Experts of a small language model: 429M tokens.
Below are experts of layer 8 (counted from 0) of a mixture-of-experts language model. Rows are named router (the router's row for the expert), up (a neuron's input weights, with its number) and show model dimensions 80-159. Each number is 128 + 24 x the weight over its row's rms, rounded and kept within 0 to 255. Numbers have three digits each.
Before each expert's rows: "comes after" lists some tokens at least twice as common just before its tokens as in all text. This comes from a sample of Wikipedia text that the model never trained on. Tokens count by the router's weight.

# expert 18
comes after: " | ", "–", "2", " |", ".", "; "
router:152099146137138163155153134151119126174116077128130134138106088121090144100113129146093126141105133134143144128125137136097081092079140154168150102141138141123157116099162131137147114119154126103167142169157090124140113132140115134133179129
up0:147121113162137093177115107139122120132140105118147125044116111110137110127166158145129127143149120069105138157128135115170103125136144104191133148114133125122120140126202148127114113163138122080125168162118114139116092144134122094147131133
up1:105057150136156166135098120104150081137102105145102130119107100128119106118114097158108097114118128097113180129120094116164107126086124093121128132147097126144163129132147108123111119113080139147090150157073118142104121139158142137155138124
up2:118151135175117136110135180126127161087111096127155106138135146133129158127158118113092137128189157088104111153140115147106126132130157180139107176115119114129146139070169171131109147129145144123166161087122146115161101092121172125113156120
up3:143140115104120136124127129133085135163158158093161132164137128140150094153072099155171087123138121133128115140136137137098133132088157117129121126110137171152140129093088128142143140165102160084153130115154137147104098148140129105146182163
up4:127123119141139137127105147177122111117092169150120122151143137153133161131153116152141140135125110146119162128100133126107108114074075115105126130162125113111119101133102122122087158141112106152131129114140115062098111145175125183131116106
up5:123081138126163131153109126137118116146142136185119134098187137137112090163144139091119120106154152087108122121105156143129096141125145143113133122158080150164091089117153122140138114148149128155138121148097144140134092097108163155125158133
up6:141109101136076143118146114133127093157137097126115171135114192110136171172151141126082091120186129137158130123132147137142132104135139177124117094116119075133083162143094138112135140121141107130148149137121134132207086100181145121120149144
up7:131135167081125115139152141148103119068135181123164072137096162122161125172120131149130132112133096106121130116128118118134107124137161115138154106128141161143143130109117104108143133099119168138119134081142101115108147144154136139124094135
up8:114168078140141132124122157130139083146112135123119164092102107091099135089172150141107173140143120134147125114112124153126168095143117145145136144156144149119123120111178157101110156123137128140171158192123139129156119145155131151150104123
up9:158146106133134117141154074238151131144081143145188158122108173158133104127157150175135101108102119163149171120059120145160130139120140124102129151142131098150129131123141149168133111116096090099169120133139113132116165133142106178140098122
up10:122147158123129114122134093136129154151137156103111127105121114121141084126090123157106125128130116142112098126119134091121103105167130139112089132108120098136141166171164135116145130102090135166079169146167071145138091124113092132092087100
up11:153116157117092094119105105129080100119156167152133164098101128107134127189152089111127109140154077101104138134114097113171159109131149116116139124106116146134134145130138187117138150136129135162123113124119109131139133165119138124150129125
up12:146131145124180128105112141122124096119107138113127098170170125110123122130095095100127062113130080141147164124128171129114102133112147125136163137078186130100140122115151129148117131129102129123108133142093149137112092120127166168091145141
up13:133145160158169079096128141140072094136135111156113139094151126094145137163162111145152157123090131147162110141107087130088157168159162133137184096143088155144130122098112097118089126105181138143115153114145146157157101108153166068084122138
up14:157100096123150161124155179135126155164143119148162173148161156109150155097132119122123117102119124135071138157120100074127143117139127164102118167124117117148124117129136138151128132140128123135124107090084128085114141155064146101120108150
up15:140092127108103159143088156106095160111127107128162123100104130127173130109118115127099144154141159083111148123128126109157104146137109114136154080115137115117154140104128113163147132136114121109137172137170130092117109120133137167159132132
up16:083099137114119097132132115135151084117129126156117158126159160125157145137121130193114146130121148140123138148135123091102130111122149111134125147117111190164139097109149104137162138115152151145096119111137120133134099113131077099074093137
up17:092144082127103095129119121121115183124117097153087166066122154121145124168138156149133118131116100162107140123148107131118136104101126128100121143108131105125163162141113095097118165122158166178077158138135113110148117122145137120157118115
up18:120152145127131123080119137115176110148139168124146101187110095151128135063134114141120116149144146106149137147142116099107124116132132138106158157128083167095103115128153160129151182120119131169176145106140102122152113126090157144112149123
up19:132119101170102129168103117097122107147117125109134127163137150121114120092152106121095142115104147154122129109155120118125125164096113092144138134094115145074158139174118119119175138089151109134126143075090091120130138106116112069136119176
up20:137133154092082077120135123120107107146117145159151129177138143122109127155150153151209153143122107125079141115149098095143149168100174111130138106150100115128114152150139083101130136139113160174122132161138148137138148099104137127126169092
up21:096146170165142063126146152132137080115145173154177136137130117130148152129103176114121131096146154097122163156155152135137092137119102169102148123122136158139111128115099165111113121121136135095143119148118129129115126104099169133100152159
up22:125120105125112150080120141159104113156122147146108146098085121109133146131117100134109150134139112156098149118137105099136100086096115093138165108151132087169097115146143161154100114132121105185102145151118117107166118195147154107119053125
up23:121163122138152130163125152114093114120139140133105111144113135079155113115150119156102128107088091129121138115109097111165146113152173096162156135127124137146129148093150110129098139091147106152127141091143142166173167106166169145097123147
up24:151123130132175117103139107116147111118132098156169148084142152176134136116142115107155144113130103141113123124139104108119115139124134148178147152150101109090127113093119134131170111125110138109139127101145081111140130141162119186135129174
up25:145130163132094134156157103156166078143123103117119127150132152137086098103158141132116065090126112109150154107155122137116104146186156096086118106109114086140141087160089136169111109091129109122128107117130125155103130144141099116078131112
up26:133127090134127174151156118102177086140175104169103115094161165106121124114113135146111114132144128156102122119162096160091154147157163108121142123097143157120136124111134077174151133151110156139128052168110105116103122128113128075171092090
up27:141125109146101104194077125119131068185117163119118107151175115087154113094142142128112130169103171103081152093151124100150099128088119121151118110138135130138149135107151122137139120180129135099137138106099119132066115155102106145133098143
up28:103121146108119133142131130146169137130103130123130109145132157114158128180172137144142101093157087119141126107160115133115151124130077101157106120119110168141137102118134143157118170122162127152125133108174153097094127155163107114143104128
up29:121127113099128068150096114108187067075123115141144126143090143119122137126127133138152193123125092098129071103134132147110161122136127124128122093109150125097146103159151164160123142110165087166118121101120129059108118139152133115180134158
up30:112109118150133075117113131157095088134126126095110128150118118122136101141120077180116199099100162135148129162090115089183165140144109139137153096130139119108114138135130142132126129136163128109157104168118088124142149136157116124134148142
up31:110138105110108161087201151103110114142160155134130150145115102135125126132091147139126139145140122127147129104106131113155155132124137131122116127117115157133116139160091179077147164076091125125126132130124109105140102152174129107143121123
up32:127058153150108134110147113171095123155125078135150153130118148182085105154106125075129161118100172166098105128137139096111087143119115150145099137123161138086131104203144119134133129102098177111131096125115113153122111134122162136122165118
up33:113120137125124118109148109146108117113118176125146113134194108175137162091106126142148090115130131144125135099104112127128078146129170191143104148136133154120096168125125121122147148156156132142154128166134124116099146148132103128114092138
up34:091142139104103119179142107157105116138156123131072139115150100141086146115126120151163146080128106125126122156091107124116109132117106122110111127080119148162160142127132113098114106147133161102132138132106115166161125134139117111094102116
up35:093186127123116105146129128142148116120123146104151148157088146133123134120140174195158143142086102156129113162115128134125098134170160136116109126114116074149125146146106142175181137109111132075114158094114111060080121095110127129134109124
up36:132130103146153137126137117106132122071139118077107134085107083133113131157124122164168092161140136133111117111086124092083108141144140143098145138103122151150126099124115145145131101204136148161140103147159119129128106115150150096087088141
up37:131117125122083128137092106141107125106144127109110157150130150110130111149116142076122149128138124102100131133105133146092117110124112122092135117120131160116127152117133137187161130118100088114124073143140106124167151146170112156140156097
up38:084133141134111112151142122084131184147104162107147155097098138109141118175100141102124140095144132136132167102147134137102134115130115127120144162187123152159136133160081102140156145165153129142119123141082106148159119180146122141122142173
up39:112130102098128131132102170122126127103142125121166089140133123159120097127116142141166115120142124133113130132144129131141139104121132119110123130138150148118140092142151128102171139168131133122118122138100070117169107092132144152150112133
up40:163139122056127161121167187103127074154134176129113116139143087112128131136080140172131117119110124123115133115094150161122120135149078096132141130138062154080134158100107119116128107145143163110104115162101182177123145157128143122124153118
up41:109095123107157124118158150155129145139107165168093145124097105155187117103089151122119138121144106105115121129136133117108144127130132142158149132154151115133152153146146135117170143122160168130126142087111117116094066160120103109117144107
up42:161121120139161113147156116119091106126112167133143132107100096136043122079137122125135162172098122129137124142138124162093110180129087140098127103130111156119097143157121137152116136131141153135103150147122174136128172130092163133108122090
up43:164089142136106077090144125092142157129109091086131126120127143098109170124138070122155131126107127139120090097124130098153152098165137135122111135120154160129103136153107157098114141169119127081160163110102147118141121107139118137136122119
up44:128131097100162107130120149144122138120139162139176160104159148142102137145163145142124143130087109149149099130133123133125135130112146143143156153106128125130117072178130150124108152116150134158201124133071133076142133115134087177076093146
up45:147125115119095135126097137112125083104111107101147121107102135125132122101158103135128161112100147152123180116171141124118089122155050087142132147138151155138143099154138100165150085142122104141114159161122188156147118127113133132125141146
up46:180112127086088128129075124111135106100089183104111125128158107100158148131134108115080121097134151125154104112121137132145115137152116142102141075138164147140159127135126117104189115107144101132085118116127119110135133160111101140115150144
up47:162113158130140121157156098077153066127148113074100096141149115151131138115118116130127114120156109195116170100136139110154109164132138127148127129103106149142131150139118128110138149159128148137140111116074112126144152116111137155142133110
up48:128136136150071115141164163114124146137158131069122086100101149137119139158120095120128153144122100117075188143150088153145158110164125172153127107176119113114096142147125146157142123151159115119181109144107144148153111115102158140144105111
up49:135139118104101119197170147133138157129145144126096155149107173093114170119112145099114135154124131127123119116114140126105119122118139124150120097121124114113179119123163109119105096160131100164145150150119062130105126138136149146118101112
up50:121143109161131114119132100103128126148160142140101142155097121097156139155120104111155132153144114141114138163083109161156126120111122149171106175111107128118108127118138119147135109114135114068134149118153115129105150130115117156150116163
up51:134104141186172111155155105102116152134089130125106115144164145131117143142160149140128123120116173117076141141100138129093141120158135132139124116146097164150118154139128102132136094125118121144140093125124144082139110152152118086120127180
up52:123135157138122146150128106127093130091127132113180130168123151148086134096138137126135095119162142127167185151126159147133120125115133154145133092135123112107126160126132119125118137154166122143156123109161135147078167112079135171096108169
up53:137138135144140111092072180127118155126095057123116118119196151140101136152112139155104116122111121150098134088101161102166119133158163156106195138124119112185109121118133114113107121143163130103158111112164110156118165167139080145140142094
up54:085120157096153173173128110126150124142130157136163129159142155098163095095138116139103140149148164116087128163124157155125127127115131114141138093087139160161138114149109164138122123097104129129117157074078102127160112101108168137132092073

# expert 13
comes after: "| ", "\n", "2", "–", "1", " | "
router:148122134151107170126113113108151131124093094151157116127138149133094159117151104175082103138153131093099149096155156169104121107138125132146133141133128079102105106160120121104108091112171122115152111154088103124162085108113116154135151131
up0:127133093134095145131146121114128136101133095146124123120119111141136170114073194120135135103135134078175096128131101084110118113128136119105154115088122168138109105114176140130136121105143141136114178160133116083108107144143151110106143149
up1:097142132140165140099134145136123132137109120128141112085130136141129106179157152089136144126130110145113149124124119154117118121151126173151100139115119054141137129114116133133147134104108140139147139096116143113156141120114141090112127146
up2:100129119111132140118133142098134151087132107116155145163144168119157092127099123105135152143105111136170116110116115101144128136083145147109124142138160113092117119134148113115126139158119093140154117140153129125106137115071106147176147143
up3:120120131143089102157168094079147158095116129121134141135147101128121143132080109129084122148130149090153116144131136142108115113145144134148136117150147137119137103110125179140134102141108094136126119107135152205156139160150168126130167189
up4:096171121127152117151141139100175109137126122109120110118158120147150134162102162107109123076164148155146118101126093093136121167151143119150144123157115097141154151146092142126102106151142153164131125119166134150165142113188151123066110130
up5:167114121119100138144091117135101115116143152079083166166134131118087133100106103149123145101151106131130095111111117116145141101122132095131153127137119141127116122157095115100165104127116101115131103157126110113097106095124132053123180125
up6:104137113145133113157140135139147145113143135130129110152163111086132112110108144104109125105095124119151124144150114130151139133136136180120156114136124119138128164154135121123160099135139122104126147075101133137128136119140118123123090122
up7:122067064116136119139141117162118125168145149119113096130148193119165111111088117145140102154147146153130149160156150090090076137094145134112117132126130139103131161144097109155159141116131108147068093113154137079124108134135152159136136136
up8:158100107151113110149158098118120079126146119170123131128196108073114122156126154078115134107161102150128110131071154141131128126069147116158107129104164141100129104158123054125161118154120091132124121108157135124118109123152113104131141109
up9:127133092151119086118146114116144175122073147127113117132106100112150141104155110164154108154116128111167139113103146114112152141138131090123124142131140135121089138160125118133177118159098047162166150111138148116133166147113128158125138158
up10:131153155105177089161129145117146164165116111104109175133112107123158163182115152165121136119106137094128156113107143145157133122126117154160092134130093145151142091198141152138126155137131120134117110122159099143144136105111089120093138109
up11:107128141134147122165112177156140118107163122130110091161101135124103135150105130101177122150148133148133113123124129109140132149147129159158121086154115129108135139160145122120123107087080108138099089100112107146129111116106122126122079117
up12:133082136127124128126146096138123084150117129138110194118132119098133182112148091107162131101174164156138144133118083131123117155116134129184129127134167131083159135145117098125169101106093125136132130140124105128137111100105160136161116111
up13:146130125118128106143136114081112141165179151170089170131146159115151128080100165120126101071098119171108148085132120108117142120121149130153131141162150108154112107145089126150150123124146144160146180145124171140123193179138119096133141167
up14:142103080128193117090165147119121130103146100105098110181143110144121093163098144161134130132111108134117148126116130125108136120099151131109127123088099150131121127135120189137098150122124122141110126149118077142157137130116157139118146169
up15:133133106127135149142116142161146114155127143093092103129173109138133165114124119121144153136136122131133126111117134155105141167117141131106123123111146121140132089098161138146125104152159099129125104104115163132116127106104127138158150101
up16:083145155117164143130098116102105159118161148136143139134113139129142140070137108130140179127139165178162152166143116114102140138132171106118090131145160164148122115111146140147109102135115139136090140192122123128100141092123126155130105115
up17:085104165156130113135142130093138147150140142132120096123113143163104128117150131109169157138192095141140112136102142130126181127152126152114098096127127137143100131123097143133110123171136119115135095134113116124106100128165153095148140149
up18:123156183147134124135134154104118155134140139107133104115118151107157135147103099124145104137135167099151123086101109161148118137143134113116124156147160101127128096149143102115101114118134122134108102099120125129109101123128113137059147133
up19:086139154141102128137124163133182128141114096153122122112137148077137150153127158109133143115137118101134136103146143115118154169134106143104108112136128149120134151141130121153118091129123136146134158144135141161118086114133091092128090138
up20:121149110082120178134069146143148159156135100154105108090094127126124116132115114125128113105131104082127124132151108153119163104127126127117110120137132132105154209120120165120157097102145105119143159136130146066119141130157119127156128164
up21:149112142138102114095174109137110128125120124181103120146081141102129145153106110161129104137088160165143137137167131143132167118175148114103117099153078138097118109121124112125108136129126127153104170169122101139111155174141081096098156140
up22:110133099116180119157121139163089133133118149160167113112131110146086137098134105139124115134180158093127132133108114098135155136156149114121076165133138165113103109127115130124074133112161086080114143155132131125175133113124158145118134144
up23:126130141138166108133079110158128140129150145174151175124139112121112117101153148150099144113104162112172157135149107110109092159104160147110129102131151177165113148131060115105144074145131156135074176126130140112119122132115111121104127041
up24:113092104125165084127115144162109142073110105104155157172116129132144135147111152142150145121107129103098109120141110128129136082151184115160140125131184103142132154147114169123148137128123121117118157115131114106140098133123117137094062159
up25:125178161155120146140117129097081111104122148148115148133098137142069134094140137150092129117157140133148125099118131140124150116173102142096118129145178129163159106132106108118141150153107153096132137117152138137133142155116099110113114158
up26:094133138146122155137156149132077133145111117130180143119131140104115081135144147135101134152127173119119112093097094146110146137123109168142132105143126120153134172099089150107138107123138099146109113123151096151173146134136096119150120127
up27:093200167102126142140159136086132087148114135119124113128119136132136137126107134136112117121105101155145109145120124150149145099094184098132138152103151160177077151156116099130080159136112143111135148115128107137132177148147126150161132109
up28:133115118127133138103153139127157143130141143146127103172131126141151128121107111097143120138119139110134115133134164109151148100095161132123138090118109152174141092138149144150135078128104111160105102131138122123194129109144134104144123127
up29:159130173098141124111141125118109122091153139174132113132123117101102123105110136089112130109102124140155146115123134128161130120189158149121133108140172133124123113097126128142166134114129122166128179118099155141147148125134110131106086132
up30:134120139112087099113134125104131156147090129127130145129115101132117181101089208102138111156091150200144102100132156146150108173178145116130168137128080137143127139126165132100115100123145117165114161086097123145152179092139119097139149141
up31:145154109125137147131131137112124092117148101117128196125129149099118112138121135131157128087126137139118123127101159143120153174152154131110171096125122123121152116105149105115122139166119102129085125097134076115104161065116093178131141158
up32:134120173174130122117130113065133137137118129161101099130130151135116089095128155137142160093139153126099106112168128142142097161087129155137153128090154111139156175160119114140117171123143162102108148112151159131110138130126084124104111153
up33:114123085130114165124101107108113168124152152132106120144127143135139127145132143133131114139090102157108125115140153177100140082136196139099139127141108115118126112149057106150095101116150133065085110138113125117113170105074145092121121097
up34:108095150158142106128159131119146086133144150110133115115124105135093135140080112079125122110144107136155107119118092103123096120145092133125120114099184143137141112119128133152153138116119145174078129083119146124117126104140139092112168197
up35:162130136138150120140147123158137083107127143063155112168109098143098107130128113134133090141111085157136135131143158137172093157137098136139112123107142127121122112114130100134097111139140131179114143142165141159139079123103119122139122140
up36:131123142117152111130156134111137141159114129138180135089132134133175156113132098104144115129162085148099129078106131129139174149138124117118110125128125128143134104117139126149137139127097116109124130108118139138124111078100135154178118115
up37:103101114138106137118147119141154149140125139105093090091115136126144154157127133100122082095159145122115123120128077181159115103181155153114139088150118154120171140113094130149124155109092108152098142158150124169143168097137143159124157135
up38:130139122133139097075137158107071118142160123139126153098155157139107075135135123106153112136137136110116144114153181117143131117132114125131129128122116108099172140143126072111117127141149106086120076106164103117143141087126131094137137111
up39:077143127132109096123114133163140105105118121108163104141061137123125135136156121104157121127102148133123155159076179090139152146094090166102138133138116068143082143093116121089132117145136087178093129110086137134115120081139111108145096144
up40:107098101152138131122120106116079118139121097130177055125137089146094109135147124117150154125149134159122115175144153142143122098138165169137177101118167136120126116130128145166138129099138163145100150128152125128138156150137112170131125136
up41:093118130182119106111119100132147140152121119112105118144146112103123125129121148119093144186153129132127180164109119096139138116150157141167115127098103145128085109107164132102109103117101129080096112124129128155148130096173138131144099131
up42:119134110128138131133111137109148125120132126112138133104121123130113109155126108107120139121137138122161107129120142081104121090107169180133149118129132119145081123085118139151125168134140098110089101120166146118152110133134180153151133129
up43:111114134100131118121145142167115120117112150149102150130153119162066111087108161143128134154130126211184142121105089134164140117124107068140102099137117121148151152094143133108078118104087150157095088125081105118095133133146165126111106098
up44:135118155144133139158121135124092140084149117118149096134105128107149147099169104106093160179150115128179121128124117159148142133088098118102113122123155129124119134155131079158147069128145128115133139119154116140083164087097084137114145131
up45:120139115153159137146101155142117147113173139096146123162157087143132166134143152104163099097120125171114116136145152125117113103139107127123122118126153154141109090113142140136126159113147120125138122123146096124150134120137104140103117118
up46:091131099135150138169104126071150132146142143126168125117086096149086169103132122160157111127125146085139175129153121075131125094083119159098116108136108125164118121133150143135144145121127153132072094108097128122139135138135074120074102104
up47:148130143129105162157153174155134135110110129143105113132093145147167082116117163098144119125157152094117127131113097101107142136137155155134154161143121127116084179132099068098119130055095122153100129105095165081145134139134124127124159173
up48:151151182127129121184108102182112127092084118122121096128129113105126111123139172073119117095097142113073126137131120117106099119125121113120103114105128119143125090128145138101183132121163150151114121122113107138132127164122122125124101152
up49:137163176159135138173090140099125159126140118084145161109158138120132113110173128127156156078124081111169162134187133103134135112126108129106125118126131119095119143168145097120108139158096142179136119132127112125110161140152109104140130132
up50:095112142083154147123155153121128126128136131145127176139130127130164105166114140131151093107095154152163154146155117119137142115134189112104140104127166112120156123135141129118159146113124122113150076125155160112077134125112099075119136114
up51:110145104119135153145098153137147117157116175134152130158098142095137146143162125135073155144125127185111111092144126110195126091089160099146112102133077174163140139141113136115184157145105076132127090106130146134098129163171080129110100089
up52:079135118151188113178127178107112115108118116118144095117137153123119099125167148106121114140120146118103147149138138136112138139163087145139127162151148124127107135180116139089157124151114140144108160137104153083138137145102096131114166135
up53:098111115074150114121104138118114125111118098184161130108143109134149125130109155141106114144115086137143147139139126135154113113108165176123152120138121087143118119144173137138103134140126088095114149178083099125175139136103136134176111104
up54:157131139152117115148162128160127150126116177115080124147087129123104145122123092078124157121144107128126160135104170119168105089135117139111115119097124136157081158117141124082137138113147180150125122131129136114148156114149122140108129142

# expert 26
comes after: ".", "==", " ==", " =", "===", "\n\n"
router:146092121151148134106116154105112084088108137177094100145157156101186130116142118158091177110182141180161115123145117138158176150074123104113078100110114128175135192070108112148122110127087118122150113168135094140130137131131113116144137136
up0:134123096128090127134166138149112149113081117143117109136145136162139119146128102138132150153131134097169134103091079125104147114093137145181157114094104145141086154109086136101144131123138162096120072144130117171140100198153155115145125146
up1:095116152116182131164116133140122131107140133117131061097145127115100145089150135135154213113081163133118110135139112131085101096130154123116146153168146099130120160121097112110110136142116167139161139151094154160110128118114119108068170104
up2:115119103143127142117122132126146184165156119149144142123077133134118116101138136192140108113144134118126143185150130137160126067098153153135105135097146134132115160126131090101159154101137149153159152143125123190142119131097141131137107114
up3:134114115085129145112170152116142152144100120110135146153108176125094160154136102119124069168118126173112139140139136126145139125174146100152122140122083080079118100171123147127127142122127134136113081120068108122168137148150117127076136112
up4:141140110153112084060166131105100147124117147090113105126117083117113153112102089127086150138168124105114175087151103145156110076111125130124141140151100081145106131151118133123107138109151164084111153160097113157166096130105150120126160115
up5:152146132113154162127124112117142118128078134125139095129176093111143126123097134139097098158119154160148152190126134113095110136110153169114167144141120142129172086138129117150100130124128105107146093135133144137116111119087133151120131103
up6:179097111152127121107128122091177103101159155087150122178150157169121147089155168159121171109092123092076145133140110153133134119189170152141128135164122136136094094154100103081089144088142135145150151099170121114155109103158114119131173100
up7:114158048072165115115107156129115134137132145118185101114111149088139144132130143138128152174103117149127121140162126143133136121113130094109138129171102112160103135132098121113146118156126119136123127138135112106118142161155109132088130140
up8:132117168086120130120123098178171103133155124135101129095131154129118107094154109115092112121119162136088109158154134144116133126112168117161173150130120116077092156101127137152109162119100125084117117145132139122141123095149118144141107144
up9:178150161171117129145124109130129123116120085120108136150132125132113163044105168132159148176162145162130110095129082153155124159093173163106145124120159097100144116122123129076132139140085129076115162153077126137129139140145151127087113118
up10:092137141138102144098108106120140117137141107130107113113153122143159117129177131135140110120079067146107150103142150178140111108073106102180124120159121115125143132140164158163121125094115162094130155150138109111138168145143169144149109138
up11:116139118139167165153148140105162136163175136148104154159135146103119090123117128152106151135103127154108109122082110133131110148167132050125116122146153125129137162122126142144118147144152096070142133138164147129092122087167113169151157149
up12:125135120093124092113165107162102154128120088121127163124097154082122135138174105126121164195122125144138129185142108142138126115111118140127132144127180122140127124125126141087145088131134127107116140123071110076116143125134135100163080162
up13:143140105102113127135102121144129127081114113122137119128122109167087160130105162170151161089118139164122123118125137119122133118132134122128143140126134174128155112083112129150056089133157152139109112128158151147118147158098077119157124125
up14:153066100097149131119169097130142171154143148171105090144121150132116134118139113118163159139108139154120150117122098117141122107154148116130136162095124130110125170116146113133123122114084107093136123138129129076130124130154177160157158155
up15:166099164184138113126111152143157177097160137131148163131113161112117157122133163112108189137130129093139089134121119139130123152129173130108151122143129110140047078097110128135153081141152131125132131102113135110121118137113125106122121154
up16:118120128148116149147121120156097116106125096091110137125140121092123126152135146130149077109126126178136126141140140148123107134119154133122125121164131093146114142148140139172157119125121137125132113148120105079149134088133110145180131151
up17:140140119131094091134110161148132111120108116118099128127184079133112101149137137147092145101135158149098104154134133132090113089159094130144133136147134110138142162135126115103123122137147111125159075157130113158136188103152113119115126154
up18:089153150156170085133145112140149138141176147103122147100108108114119126119118174149096092111144123160113161117104102078126097102121169118141120087077138130104130100103146154152105153143119129120098152102106135126060128093095159110150138130
up19:136119111097118136116122099147171139124154085145102174128123109131165105155119072131164125144106109120118142152124152179122125152148148121169132131098124143113116124161149147125099174155149092130152138118118127145142183119158152137147142139
up20:180138128157106109164114140075153123136112110107101131124140112134084175157092108183172173117134152097108120155094117168141082134132136110139096122115175139160137176113157134112128143123153155098106148139096083082135082130116119146107151092
up21:149120122121143152082136125105139101115153135119135148121130120104169127094106099163110103137148147160117161127095133133125105139137115102155151110127111142146125151125119096138084149120123120141121144132111112129157127126114119168088146129
up22:144164114089137114143110160127156143115146127152111131115111156145100126140097106184160132135156119104111148151110142133125130089146155139148096169113107122132155122118150093138161108129093130156093124138128190124101140151120120125128112128
up23:171127143171130111091161161108133132088126160124110150085133148159103136125163117089139156109153143112128142134093108123109132087142128158134136133123103110106082115134128119147103145110098133120177074110090170107140116124136122113085163132
up24:129127129161154119102165121125158143153139133113177174104100132122094106124137138114087115152120174159099184144108135149088123139126119144110123144135108109108143123124083121092146108067128109089113118128115129133137154136143154093173173125
up25:096190166129107122147156195145184089128106148132124162132161106182132078131123194120092093093142118112135140128129114155192142126110113114106161084123174142124111137149148148130107111117158144067141106111157140160142154127134147117126142152
up26:120140110113126122132143172127100126157155160102138145143121131122145137132102173168141117148133151128150091162105083103126127105129100140134154139125125115164151113120139152179093112137090104119085123185148166141140115151099112131090100112
up27:107109150125149114146092155107145154135151095141106067100151106133112146137150109095142118138114132141154158111141141162144103134110130110131108104121134168146086145165143154146081112135127156094115102148135126093151127124108109152141179154
up28:126087095120132087105125106145163126116116114135111149114140121090127161107143087154148126128133094110161112078137146154126163115104141157156148148093106136108117090127153122176126147125109156118093178121152127143143096126146094173151134094
up29:166150125145117124101121092086134176155127078152107098124145116126096123070115145074078125137133109119155143141084085143082175147143107111128101163132152147169155151098156121141114144091132123147144138136124126115089149079130139144134144157
up30:114138168145133115141168160162114093143136135127141118142154135126126112109120126127088097167139135143122087119148158175116104106149134137121095134132161112169112112079116119138159119156105178081158135188086124136123160147143135101116131115
up31:147142110179153113134185140144103161110106130163167183098167089132140118163136083121111145158127169102147111125134137127147117077109116130114121132119127097135169133145141133168120127139117124183138141124168101149143114147109116125132147139
up32:116134110147126128153119171149128196165107157138081128100125130127105118155088113118121110125156133124138117102140090183133107150125146153125128166128132134142117124168129126131141145114097132135137084150131121149154146124128105123098119125
up33:067120123167109122140133147110097102123127131092141105093156123153150130115149116112146143135130083156147138122122150133108153120124144137123105136146106139106191187145085113124105110139114135142154151111124161104100127091119125159141170087
up34:130104135112125101158108164137155150156097135148161118112129122099088100129131128141153135085108142131145130160133151100102127087135148105127121111120102111122091166093117115122159100122072148122109139131173131149172152139161138150133142134
up35:127148128122144168141120141192073169136130140133142150116116097117147142146174127142121121153097168175168115147142146143165123166084096115133174163117124093113098136134166129147106160139165125160145100078168144156138118151142112106128188132
up36:124160100145130143132128125118123099131061113162167174094143126142137168154127102103114134119135110128154111123115087116153142131110122133173145081093112103104132105154134157134102125137136163153131091089120128149100113131132090113134108145
up37:108115150087106082150150139145158093124142124121105137122125146136106124121122137101138138112148126149118132092128155117115133113131159095154123099122143132136105085132145180139116128105137084128142121132103143142135123127189119122092124145
up38:147140140135138120127085135136135121179126131115172165138114096148124146118137146145139136132152144113112133152152116139162165144115142131122169096137065137171120089089137117127129076125112180157111113133135142124123187111149153093101100129
up39:111120136129165154114107131106097106152099116117129091150159117123096163101140137122128099105101152126100141116113131120165103116075127123159123115151079132136141164150135164143102094135100128165173124163098135119088118106137174110137150103
up40:093109132188129138164100114132150139128121154109137153173134106110135131103107090159122102114114096074141103157133102093104137116091127123150113146114150192137117133162139130134110123124110082117137163091136117082132119145124121150115135140
up41:153141139127136115101138146144121105104097141106108149118062142144130139105174143140195119098143091136121154108168120192116112106128132176115125133102139149131093136113122114140117150146127134178110110120143101169101107136132126137092098143
up42:134139154142111127123129151137138101162118134126125120144192117134113146164113144080137116121140159174104159080093132122152134115104127151110123113175112190166139100102107114149109093132163092154098168106119125147109108149136158138183089109
up43:138106104111107157143146148127128136141117107122127094101106117166155099148115146138098141135096143139134125146130159076093172144115080147124095142123135086132088126144137094164160150151150092107119111133112090184123141124130128124109119130
up44:130101165124178132146099133105119138101099142122154153098140109152120120138124117115151171120116092111122093201134135118115117152167150144148121115148120089140108123146141138136114140100111149158140127117127105153129125148110132125091119169
up45:151138125123153081128147155161130184168102091107087152130123138116116078139116104115170111141133128095117134153065132168109161146118152167131158101126114104065098140160153097127114152115107137127144135111108100163121114144112142106087142150
up46:123136121162139112085148141084121146143106156119139085108108111097154153148120114175159092151105137141153144110122164124132141118137105137151128105088137126078113149142141139095113101145128120151121155159084144124197084108184163158138122149
up47:140154123146120091094122142169118142154104178127116116102139155140152161174097114157159097106143113132174153105116138110140133181139157124080114144137125118105124153084152123140098155082176133157096161104126122117107140134133109136117094150
up48:182135138149125110136135141124159155108135120090150096140117095114085131102119101136102138117156075159148111134122128134140141131108146137135090171112145112129129109165132111063104138099129111095124132127173118117132139166099091137130075116
up49:138135133083117176132117130114150100085088135117141130142140150129099128157134095112105101155083136142124144147125171144125191146081120091097132137108112098122113119156111119123154114111125112144120127107108108131116089138101140139083182100
up50:129129146117149115111103160125140137098103162119130112135161169099108142118129122170122087140119158181144139146117110128130175095117107151141160107152118133136094142174189102099134137111083160124147146115095117110149132133117109123152122089
up51:121122175119107172135121141121149118141113098123116126109172124149108125124127172136140121146103124135143145085107128122114139149116127124190095120115128172103131162134145136123094136136142119097129127143100122137144131159132112131174115147
up52:137121114086120161121097155133087114155076123117151122113111180114124131130117074136160139165116153153150121123155099149109118088123167163110120160091137086121124113126127111114131141153123103119113176168103126092083155132144129075175121133
up53:146102124115103140145140111151150138145139125133124136101145121088169128144144104137094092083167138114101103123100121098146141112151164175110094102162121122081121149143111138152151131126152109115151145094124106179142108118135158149141144153
up54:104176159123148093172146150132120121102085115141116110101105155095092155122107126136115177109111147116057122157116097156134152096095135056112151115123128111106132138120116134147103107079135154169081127103106112118115080129142188127144142105